Experts of a small language model: a softmax router.
Below are experts of layer 7 (counted from 0) of a mixture-of-experts language model. Rows are named gate (a neuron's input weights, with its number), up (a neuron's input weights, with its number), down (a neuron's output weights, with its number) and show model dimensions 128-255. Each number is 128 + 24 x the weight over its row's rms, rounded and kept within 0 to 255.
Before each expert's rows: a language model's description of what the expert responds to. This comes from a sample of Wikipedia text that the model never trained on.

# expert 0
Mid-word subword pieces inside names and uncommon words, such as les in Schleswig, umn in alumni, ust in adjustments, plus a, to.
gate0 [107 133 128 146 124 103 158 138 132 131 132 117 114 118 159 131 117 110 105 125 144 115 169  85 136  74 162 129 113 156 171 159 197  94 178  95 142 131 117 104 131 111  83 126 134 119 149 168 124 162 103 135 121 119 146  75 112 147 145 125 151 147  98 156 131  94 155 126 113 109 147  91 136 135 114 128 122 114 151  89 176 121 127 112 148 125 160 129 132 119 138 112 137 101 153 130 129 132 108 134 118  96 127 101 156 172  61 134 107 124 121 113 158 132 145 129 132 117 126 141 140 136 152 111 115 131 119 106]
up0 [108 150 118 123  99 145 139 151 159 110 130 123 162 173 143 121 158 133 150 160 118 132 111 165 154 129 173 111 143 108 157 102 109 133 161 120 166 142 127 163 150  88 146 132 171  99 120 158 101 122 130 112 173 116 122 175 154 127 144 150 149 118 112 129 101 158 167 128 111 117  81 163 107 122  84 132 140 116 131 161 149 135  94 183 163 130 123 136 156 157 102 136 130 158 144 128 122 141 150 112 123  71 152 155 135 111 136 153  84 136 138 123 124  95 117 148 140 113 128  79 134 142 148 135 107 139 100 158]
down0 [112  99 172 135 157 111  98 139 108 171  91 114 116 131 119 153 140 140 130 152 172 136 104 124 139 122  94 145  74 112 143 126 164 128 105 145 114 132 102 105 125 149 147 146 189 137 107 110  96 100  85 124 162 164 128 135 157 121 122 135 113 186 134 118 158 166 124  75  88 153 116 160 179 168 167 129 133 103 123 132 114 116 176 122 164 117 109 133  89 169 133 142 122 124 102 133  96 128  87 140 116 123 152 144 133  83 159 136 177 164 119 106 128 139 105 132  96 142 109 118 160 126  95 173 161 116 122 130]

# expert 5
Function words in opening definitional sentences right after a title heading, like "was a", "is the", "division of", plus event nouns like Championship, final, death.
gate0 [141 119 157 115 125 121 129 140 137 150 165 110 130  98 140 119 114 144 125 130 138  99 130 124 149 117 130 178 117 138 141  93 133 167 138 149 124 124 150 118 120 170 114 117  88 136 132 101 131 147 146  99 112 110 113 103  75  98 113 144 159 158 143 142 139  80 133 123 109 103 104 160 109 139 135 124 122 203 156 151  97 156  94  94 130 154 158 123 106 152 150 143 120 135  79 115 109 138 115 152 149 111 125 136 134 168 119  99 145 140 143 132 162 141 150 130 128 150 148 101 130 138 143 144 121 113 145 154]
up0 [118 139 146 121  89 157 146  97 105 125 131 131 159 153 143 121 109 133 124  79 132 136 140 102 119 153 113 109 108 123  96 142 141 117 113 156 132 150 134 129 165 138 112  86  72 120 129  99  96 143 110 114 149 158 110 118 117 109 112  86 138 133 135 103  74 141 131 134  90 173 100  96  86 123 114 139  78 112 126 134 107 148 133 150 113 103 139  94 113 128 152 127 117 125 102  92 125 174 153 113  84 116 153 140 144  98 105 132 142 157 133  94 112 152 106 106 122 102 121  64 141 111 161  83 127  93 139 153]
down0 [138 104 133  90 170 143 126 127  99 152 109 167 139 123 141 121 130 135 152 120 112 102  95 147  82 129 125 156 109 117 118 157 132 115 146 167 120 140 137 101 139 101  86 118 154 127 125 123 125 149  99 144 123 134 136 172 123 111 153  98 183 135 136 140 152 130 109  70 160 134 112 109 130 108 120 115 146 123 134 103 143 129 167 100 112 126 138 146 121 158 133 148 117 118  95 118  73 123 107 158 138 141 156 128 115 141 130 131 105 110 103 147  50 111 122 135 122 135 132 115 132 146 139 130 134 112 122 114]

# expert 11
Final pieces completing a word, such as binding, adjustments, alumni, Wednesday, and numbers inside statistic tables like 96, 10.
gate0 [131 127 100 174 124 123 152 137 136 150 163 119 135 109 151 146 157 152 103  99 186 155 137 130  82 176 120 128  67 134 120 128 162 116 106  73 122 175 139 148 119  79 142 132 164 116 117 118 138 154 127 137 138 110 144 129 148 115 114 121 147 108 141 160 142  96 137 136 137 161 135 138 126 113 112 148 177 146 128 146 125 180 121 164 104 137 123 105 175 222 144 185 123 155 137 127 145  90 126 142 122 157 108 130 111 181 125 136  78  78 152 117 109 113 122 140 148 158 107 145 135 130 159 135 119 140 166 147]
up0 [138 152 114 131 112  75 109 103 137 136 132 144 132 126 112 149 151 110 100 149 154 139 149 197  86 141 136 130 143 133 147 155 146 143 164 121 123  96 136  94 106  75 104 129 161 129 149 146 141  90  85 117 148 165 152 118 133 127 123 157 123 133 133 132 137 136 119 129 161 141 126 126 118 147 162  87 149 149  92 119 113 160 198 106 140  97 126 121 114 124 113 117 133 108 121 156  73 124 157 134 114 125  90 135 151 219 113 124 150 114 129 100 126 137 119  79 137 135 109 107 118 134 139 119  92  95 131 170]
down0 [ 94 128 132 149 124 144 131 103 142 154 106 186 120 162 129 136 108 156 100  98 125 124 146 136 122 162 133 169 122 127 106 186 108 121 105 133 133 106 145 109 126 129 115  98 156 154 121 169 159 105 154 127 151 163 171 141 150 141 111 142 127 162 127 133 142 105 136 101 148 107 133 149 136 104 153 146 140 136 129  92 132 143 117 116  46 108 173 120  85 101 125 123 102 137 106 152 113 139 130 115 106 155 121 152 127 130 153 117 147 143 109 101  76 114 136 103 128 112 142 140 130 152 115 109 121 105 112 141]

# expert 6
Final or middle pieces of South Asian personal names in film credits and reviews (Jaspreet, Laxmikant, Ramanand), plus table pipes and hyphens.
gate0 [140 124 101 162 103 107 136 128 113 121  98 114 132 105 140 151 142  94 115 149 114 119 127 113 140 109 156 122 113 119 102 124 115 131  89 120 156 112 146 153 113  69 150 103 114 139 137 166 119 137 129 161 143 143  95 141 110 130 110 141 125 101 159  84 137 140 102 102 127 122 111 109 143 122 137 110 157 123 178 164 151 137 105  70 117 125 120 112 121 124 146 142 107 125 138 137 130 164 131 111 114 138 117 166 143  90 166 138 103 137 102 127 166 151 104 121 147 177 136 122 129 116 157 127 110 128 128 157]
up0 [147 128 151 162 127 143 150 117 149 112 154 134  94 137 174 143 112 134 138 111 109 141 119  86 132 124 143 124 114 119 115 193 108 134 134 100 126 139 148 156 139 164 126 172 112 131 106 133 132 125 145 107 143  88 153 103 135 151 121 169  92  87 157 139 120 113 125 119 170 114 146 130 109 145 120 111 178 133 103 103 139 132 135 137 104 123 149  95 138 113 143 155 141 110 149 155 157 130 151  87 149  95 108 125 121 118  96 111 161 107 132 130 135  99 121  89 106  72 108 117 135 122 100  93  97 145 111 130]
down0 [127 118  95 132 141 120 130 140 130 128 115 121 126 126 107 142 172 152 119  92 138 176 171  99 100 129 128 139  97 113 128 184 150 130 131 123 147 126 117 142 154 134 145 109 135 128 165 126 153 136  97 125 135 127 125 116 150 131  95 105 125  89 105 133 124 131 154  62 139 102 120 119 129 142  72 102 130 143 140  63 135 104 140 168 138 127 120 156 141 107 125 119 127 132 161 157 144 116 120 113 152 108 141 169 145 164 146  93 156 100 165  89 109 151  93  80 133 112 162 119 123 127 159 117 118 157 137 131]

# expert 1
Pipe separators inside wiki tables such as vote or score tables, plus scattered name pieces and prepositions like in, at.
gate0 [148 152 134 146 136 119 134  94 173  93 123 121  82  82 109  91  92 150 137 129  75 120 137 130 164 116  91 139 182 160  92 111 103 132 116 113 117 108  95 167 117 120 149 101 123 129 109 149 115 113 102 115 107 141 159 148 140 160 111 158 140 129 144 128 159 117 123 143 129 140 135 138 162 129  78 112  90 173 124 131 132 144 159 145  93 146 133 123 165 158 115 181 121 184 137  81 103 133 154 156 118 133 150  85 141 136 130 139 145 133 163 148 121 111 144  98 122 120 165 125  83 128 151 116 162 112 153 176]
up0 [131 145 117 127 121 111 147 181  97 181 135 101 134 108 114 118 123 134 143 115 160 121  98  83  92 105  99 124 140 120 140 116 129 208 146 136 151 147 100 104 100 146 184 137 139 182  95 119 132 125  98 118 101  98 116 116 142 141 120 142 139  94 135 117 118 132 134 138 120 163 108  85 125 104  60 126 130 128 124 154 113 100 136 105 163 122  98 111 146 118  81 100 106 113  82 142  88 107  91 123 156 105 158 131  93 154 138 114 145 139 132 101  90 147 151  84 105 159 118  95 106 143 109 118 128 158 102 106]
down0 [157 142 126 121 108 165 139 158 111 118 160 139 137 125 115 158 118 146  97 168 107 132 122 141 106 140 157 144 189 134 128 165 127 159 145 145 117 140  99 114  99 173 153 109 152 139 140 149 137  82  93 133 161 128 130 187  99 122 115 134 150 155 142 141 117 146 137 141  92 128 122 146 127  92 141 159 119 124 109 128 153 128 135 158 120 152 110 123  95 133 115 136 112 142 137  97  83 118 107 144 101 112 147 104 136 121  54 128 135 165 131 100 146 133 119 150 159 136 129 146 153  93  79 114 177 107 154 141]

# expert 8
Mid-word pieces of rarer words (aficionados, acrylic, salacious), small numbers in scores or road names, and pronouns he, she.
gate0 [128 175 136 126  91 103 153 119 128 103 176  54  98  89 140 154 133 155 137 136 122 141 158 129 133 155 125 116 113 147 121 115 164 127 112 115 139 131 133 122 135 106 110 123  91 139 131 151  91 152 124 151 144 143 165 122 142  90  98  84 192 131 134  74 183 115 102  93 138 123 112 119 107 142 140 154 153  81 135 158 126  99 109 136 114 102 122 111 160 149 151 156  85 107 110 115 151  89 151 168 171 117 105 125 136 108 177 119 132 125 140  89  84 137 161 105  95  97 155 127  92  97  98 137 147 137 140 174]
up0 [105 134 127 146 125 129 120 139 138 156 164 182 150 153  96 142 131 116  99 178 127 159 156 137 146 111 158  42 134 162 184 103 144 100 128 140 100 111 167 101 140 147 120 144 136 151 100 133 158 137 137 102  36 102 130 121 118 149 131 136 134 171 163 105  75 106 156 139 110  96 133 117 114  92 168  76 136 143 121 122 165 131 126 121 139 126 143 105 165 158 122 127 142 148 115 131 139  99 142 116 175  88 133 144 111 139 137 124  99 143 140 144 114 164  93 100 117 161 121 150 124 160 125 155 151 123 133 134]
down0 [126 118  88 105  91 136  87 125 125 184 128 145 139 165 175 138 153 122  88 111 137 162 123 113 153 178 120 114 153 108 150 101 132 147 127 120 139  92  97 154 146 153 125 142 117 161 146 142 165 143 144 137 112  84 118  98 135 109 109 110 142 100 164  71  76  75 169 138 132 102 111 128 168 108 125 160 118 151 108 111 114 101 124  95 118 146 139 143 163 147 147 170  81 138  84 125 149 133 144 157 115 126 194 128  87 114 111 134 114 154 133 128 120 133 109 129 132  83 110 110 102 131 140  68 156 123 162 114]

# expert 2
Colons and pipes after fields in officeholder infobox lists (Constituency:, Succeeded by), line breaks, equals signs, and modal verbs like may, would, could.
gate0 [120  94 154 157 113 180 162 105 138 134 156 132 102 103 115 131 121 134 144  93 132 137 172 125 120 149  95 151 108 176 145 146 126  82 142  76 136 119 105  70 100  59 109 121 135 129 147 134 156  96 131 126 115 117 129 102 119  91 151 131 104 140 152 118 133 139 118  91 136 160 175  90 141 123 125 113 106 134 123  90 133  96 120 174 176 128 108 178 150 113 117 116 141 149 118 109  92 105 127 149 137  98  48 130  68 105 130 111 149 137 102 117 122 168  96  76 147 166  74 138  98 127 105  82 109  74  72 145]
up0 [113 125 189 129 153  88 130 146 108 138 103 132 107  94 116 134 144 118 147 140 158 136  78 122 148 116 111 123 161 134 160 150 131 119 117 129  99 134 138 156 154 154 137 168 141 119 136 124 147 125 108 111 128 144 162 169 154 130  98 165 136 115 122 125 158 100 102 138 116 123 146 152 162 147 141 133 115 143 121 101 128 100 128 126 101 104 113 142 126 160 119 108 116 132 109 143 110 167 150 121 154 145 132 166 109 182 108 105  94 145 146 114  84 118 120 157 129 137 122 135 134 143 142 114 145 141  69  97]
down0 [152  80 139 133  90  75 153 151 130 120  97 120 142 144 132 108 140 101 126 155 184 117  85 159 161  91 139  90 128 139 144  97  72 137 138 124 127 127 118 167 162 129 149 167  74 136 135 155 136 115  83 103 137 131 104 131 132 114 138 132 139 136 113 146 107 112 110 137 143  89 138 180 128  83 123 124 132  88 158 105 162 155 120 120 156 139 115 113 105 126 142 102 149 136 139 107 113  94 157 142  77 105 113 145 130 146 125 136 105  92  95 108 131 112 127 156 114 107 130 135 158  92 164 132 183 103  77  97]

# expert 12
Colons after infobox fields introducing measurements or figures, such as Total: 158.77 km, Basin size:, Box office:, plus km, kg, died.
gate0 [172 109 135 150  76 124  84 126 147  96 164 105 124 144 181 144 105  82 152 128 131 126 163 103 146 116 142 117  95 130 136 156 114 137 148 134 135 150  98 113 163  86 134 139 109 177 126 101 132 134 159 125 128 127 139  80 144 100 113 130 100 110 162 130 117 117 105 178  88 114 140 116 176  95 149 129 122 146 131 165 144 114 134  92 138 149 130 132 145 103 117 108 116 158 122 154  91 119 133 143 136 127 124 142 136 130 122 123 146 108 125 123 163 153 124 112  85 121 147 141  93 128 127  83 112 122 141 112]
up0 [156 107 118 115 124 162 135 160 142  85 125 149 168 125 146 149  99 123 109 135 186 115 123  73 118 114 128 160 159 102 104 130 176 172 137 103 108 141 131 132 164 122 173 103 117 127 161 123 133 126 148 136 135 136  82 148 130 118 136 150 106 139 179 123 132 109  89 117 132 126 141  96 111 147 127 167 138 135 139 125  85 109 140 118 173  58 116 128 181 114 121 121 111 181 106 134 166 128 139 144 146 112 205 119 123 149 166 146 120 128 106  92 131 111 104 126 129 173 123 168 123 120 164 129 100 127 121 140]
down0 [151  86 111 135 109 138 133  92 128 136 146 167  94 125 125  87 136  88 173 170 123  90 121  70 104 114 161 126 123 127 151 116 137 156 157 126 115 135 140 144 139 133 120  93 166 122 104 121  97 177 119 141 106 111 109 109 132 168 122 147 133 113 145 136 123 121 140 167 149 145 156 149 168 124 186 176 119 123  99 155 140 143  92 127 139 130 119  73 175 126 102 127 129  84 124 128 124 129 117 114 107 120 139  77 125  79  89  90  93 127 147 133 158 117 147 137 131 170  99 152 122 168 122 139 163 139  97 115]

# expert 3
Pipes and punctuation in sports season tables and standings, and mid-name fragments in names and places like Glas, Saint, San.
gate0 [147 124 162 119  83 110  99 135  91 129 142 120 139 144 138 138 131 118 124 124 143 134 121 109 133 124 123  99 136 115 119 113 101 145 101 133 122 126 102  86 208 115  75  81 143 151 157 158 124 155  80 109 128 146 142 119 153 136 138 112 158 129 138 124 107 117 122 155 108 127 181 133 132 135 111 125 150 151 149 125 133 134 119 168 141 151 143 139 116  88 138  74 102 113 181 152 127  90 154 133 121 141 158 165  99 127 126 152 114 125 104 125 112 164 146 108 114 113  99 144 105 143 135  99 130  95 164 133]
up0 [140 143 166 161 110 108  83 128 115 146 127 156 157 156 168 146 120  76 125  89 122 103 143 115 133  94 127 109 177  88  99 144 114 165 161 150 164 161 143 192 107 133 108  95 186  96 108 163  85 148 138 111 184 132 112 112 168 117 151 111 157 117 156 136  88 184 171 158 112 116 141 146 133 134 114 129 173 119 129 120 109 166 126 124 140 149 138 118 131 125 109 124  92 142 183 127 149 128 112 138 158  77 154 124 154 155 125 110 101 144 118 178 146 163 121 115 109 103 106  97 168 129 136 113 141 133 131 129]
down0 [ 99 120 128 129 135 135  79 181  95 201 133 112 147 139 126 175 108  98 166 142 132 127 149 137 100 147 113 150 123 111 158  97 113 147 130 139 147 148 106 127 186 117 125 100 134 101 122 120 164  86 144 164 123  98 100 146 105 146  96 138 112 155  99  92 162 159 140  93 158 104 137  98 117 128 133 121 112 122 155 102 172 123 133 121 104 144 101 103 126 107 133  74 146 201  96 128 115 125 180 118 120 102 134 155 130 131 110 100  92 151 115 126 123 102 166 143 138  61 103 114 137  95 143  90 141 140 113 138]

# expert 13
First pipe of a table after a heading or line break, Japanese or Cyrillic byte pieces, and mid-word pieces like Chi, ton.
gate0 [ 86 150  79 154  91 113  98 122 152 130 132 147 143 129 127 144 133 132 144 118 150 151 137 161 131 168 124 107 115  66 143 145 102  98 100 137  96 174 124  89 122  87 129 182 151 115 127 152  89  88 114 111 155 135 119 107  78 123  64 169 141 119 132 124 116  91 185 110  93 155 125 135 121 165 112 124 126 117 125 130 103 117 101 105 101 117 137  98 145 116 143 104 105 120 120 156 141 132 133 164 168 129 112 108 128 196 169 116 110 106 114 128  98 109 128 145 175 160 116 129 146 141 117 111 123 166 119 133]
up0 [ 79 113  90 134 143 155 136 122 139  92 126 115 125 157 112  96 124 142 143 116  94 111 162  83 121 136 152 147 122 146 162 136 159 148 188 144 181 132 104 176 134 181 103 125  80 136 122 139 126 143 127 139  83 118 138 157 136 100 123 134 156 183 150 140 124 164 124 141 118 127 127 122 145 142 158 123 141 107 143 100  87 157 128 179 131 120 122 128 134 165 132 121 116 115 130 131 125 124 148 149 117 142 155 134 124 144 171  97 101 146 141 160 126 108 141  86  95 110 104 114 133 123 103 130 140 131 129 134]
down0 [ 91  55 145 135 137  83 121 186 158 171 164 127 119 133 155 123 129 139 119 122 144 113 171 115 119 111 139 129 135 106 110 113 126 138 136 104 171  93 122 131 108 146 137  71 152 130 160 127  86 167  72  99 111 101  99 128 137 113 113 129 169 150 102 134 140 132 140 114 129 117 139 179 149 126 125 149  99 148 155 120  61 116 140 149 124 141 123 141 125 127 120  94 142 123 162 150 124 164 123 164  92 142 146 142 113  63 106 149  99 129 153 109 141 131 165 133 122 145 125 104 149 111 136 120 101 131 141 153]

# expert 4
Invisible marks after coordinates before the slash, colons after infobox fields like Airport type:, and function words such as to, as, for.
gate0 [158 165 123 131 105 138 135 116  92 155 128 121 120 154 147 146 204 129 131 139 130  92 107 156 109 141 160 130 112 113 144 150 124 124 143 114 114 132 119 137 146 143 137 138 150 110 100 139  95 138 136 139 159 150 117 154 163 136 154 143 178 136 155 104 139 105 132 111 101  70 150 169 175 149 124 110  93 110 138 156 137  78  78 118 110 176 109 104 138 124 118 128  93 111 153 154 107 119  98  97 104 133 129 156 145 121 145  89 122 131 112 138  95 137 110 132 130 158  95 134 158 159 156 134 140 149 108 103]
up0 [117 106 140 129 103 148 139 126 116 132 158 117 126  97 119 148 165 141 167 142 133  77 137 114 153 118 133 183  94 148 157 116 113 150  94 134 125 154 157 145 116 125 150  94 100  97 161 148 172 145 135  89  99 147 132 140 174 150 170 100 115 129 113 125  95 136 126 115 101  88 114  94 124 138 153 153 177 119  99 164 102  94 128 138 107  99 127  98 126 114 173 127 113 109 136 113 175 128 178 123 105 118  98  88 121 111 126 150 168 118 168 151  94 158 161 139  95 130 103 103 169 156 161  95 134 147 123 151]
down0 [105 125 163  98 114 103 114 134 114 148 161 172 114 113 123 166 151 139 104 127 140 135 109 146 157 162 147 206  87 126 148 160 151 119 140 148  98 119 122 142 160 121 150 126 153  88 145 160 103 113 128  99 128 116 159 148 154 137 128 134 119 110 161 143 127  85 139  93 150 114 155 115 125 125 140 131 151 100 146 159 120 123 122 147 126 142 137 133 139 136  90 128 140 115  96 106  71 169  68 124 136 151 151 124 118 157 139 140 111 110 175 135 124  98 115 160 108 144 158 121 126 117 134  92 128 106 119  78]

# expert 15
The word "by" in passive, marriage or measurement phrases, verbs like was, is, born, married, and first pieces of split words like ab, cons.
gate0 [150 147 167 149 132  95 142  83 150 111 138 140 148 132 122 115 165 118 131 130 148 140 161 118  96 162 136 156  93 116 125 101 150 139 137 135 153 151 141  86 137 167 147 124  95 108 109 117  80 154 121  82 144 119 101 113 121 100 166 112 129 118 152 114 159 109 125 136  83 118 143 130 139 139  79 148 142 116 110 130 154 130 162 160 140 133 163 135 113 135 109 148 160 138  84  99 105 126 112 156 100 115 127 117 186 117 123  97 111 104 137 134 147 129 127 106 163 116 142 131 159 117 133 143 124 101 124 171]
up0 [130  92 144 127 118 152 158  84 136 120 147 107 111 146 146 130 106 139 107 122  73 133 145 163 120 159 124 125 136 160 129 127 145 118 110 140 113 118 118  77 123 115  93 119  99 155  88 142 130 126 122 116 124 160 109 130  88 106 158 136 138 143 126 127 119 132 129  97 151 129 106 112  88 158 137 119 112 169 142 123 147 137 101  95 183 124 106 112 165 100 102 138 108  98 122 119 133 106 109 104 144 108 111 180 167 112 158 127 120 117 151 139 159 125 131 107 150 149 122 124 168 129 135 138 148 135  91 144]
down0 [113 123 122 112 141  89  73 154 124 149 105 114 149 136 131  84 110 146 119 137  85  93 166 133 136 172 132 224 182  96 114 121 148 100 135 100  96  68 133 104 179 102 155 112 133 179 109 133 148 124  84 168 150 125 127 120 114 173 149 106  97 138  93 154  82 144  86 112 115 129 103 135 128 117 139  82 129 123 120 123  86 109 151 169 160  87  92 150 111 101 128 148 140  99 116 109  77 118 151  93 116 132 120 146  84 103 126 137 174 104 161 100 131 132 123 130 119  91 125 113  91 143 115 114  95 130 127 148]

# expert 10
Sentence-final periods and table pipes in shipwreck lists ending in crew, voyage, aground, plus the, commas and quotes.
gate0 [143 168 109 169 164 140 121 130 104 115 127 114 142 133 117 129 133 122 128 136 122 125 125 130 131 133 109 136 135 132 163 130 178 119 125 102 154  69 145 115 120 131 110 124 148  90  91 153 108 101  84 111 118 107  71 127 110 126 133 112 140 150 141 173 151 100 102 118 147 129 146 139 142 119 113 133 132 130  72 105 140 158 149 165 122 118 167 101 127 142 112 118  83 130 113 187 146  93 121 121 128 123  95 114 136 123 138  85  86 124 120 131 158 102 139 129  95 109 108 146 177 127 152 148  77 134 161 130]
up0 [143 159 126 113  98 166 131  96 116 121 164 135 113 132 145  93 139 138 121 106  91 148 110 162 134 152 141 106 169 165 118 148 137 124  99 158  89 143 129 126 128 151 110 179 114 122 134 121 135 102 140  89 126 157 140 110  78 145 100 133 114 107 138 143 118  93 136 135 149 144 129 119 125 122 149 106 119 123 118 127 130 155  96 124 103 153 146 120  92 122  93 120 137 134 156  65  96 185 180 149 152 101 137 137  71 101  94 132 148 114 162 166 144 147 123 105 142 109 123 147  95 154 101 149 116 118 143  89]
down0 [135 152 115 150 137 127 123  92 112 124 115 155 129 156 117 125 135 118 143 139  97 161 152 145 101 169 123 115 157 118 110 134 112 115  89 144 112 149 113 147 114 123 132  94 116 142  66 125 113 141 160 102 143 111 129 111 110 120 141 130 130 124 122 121 115 108 130 148 123 113 126 130 111 153 124 127 144 132  49  81 136 158 107 135 138 149 127 142 142 130 162 179 141 128 196 156 174 157 142 158 137  81 124  92 148 134 106 121  89 134 132 123 124 133 129 140 192 132 120 121 120  91 129 138 105 133 126 129]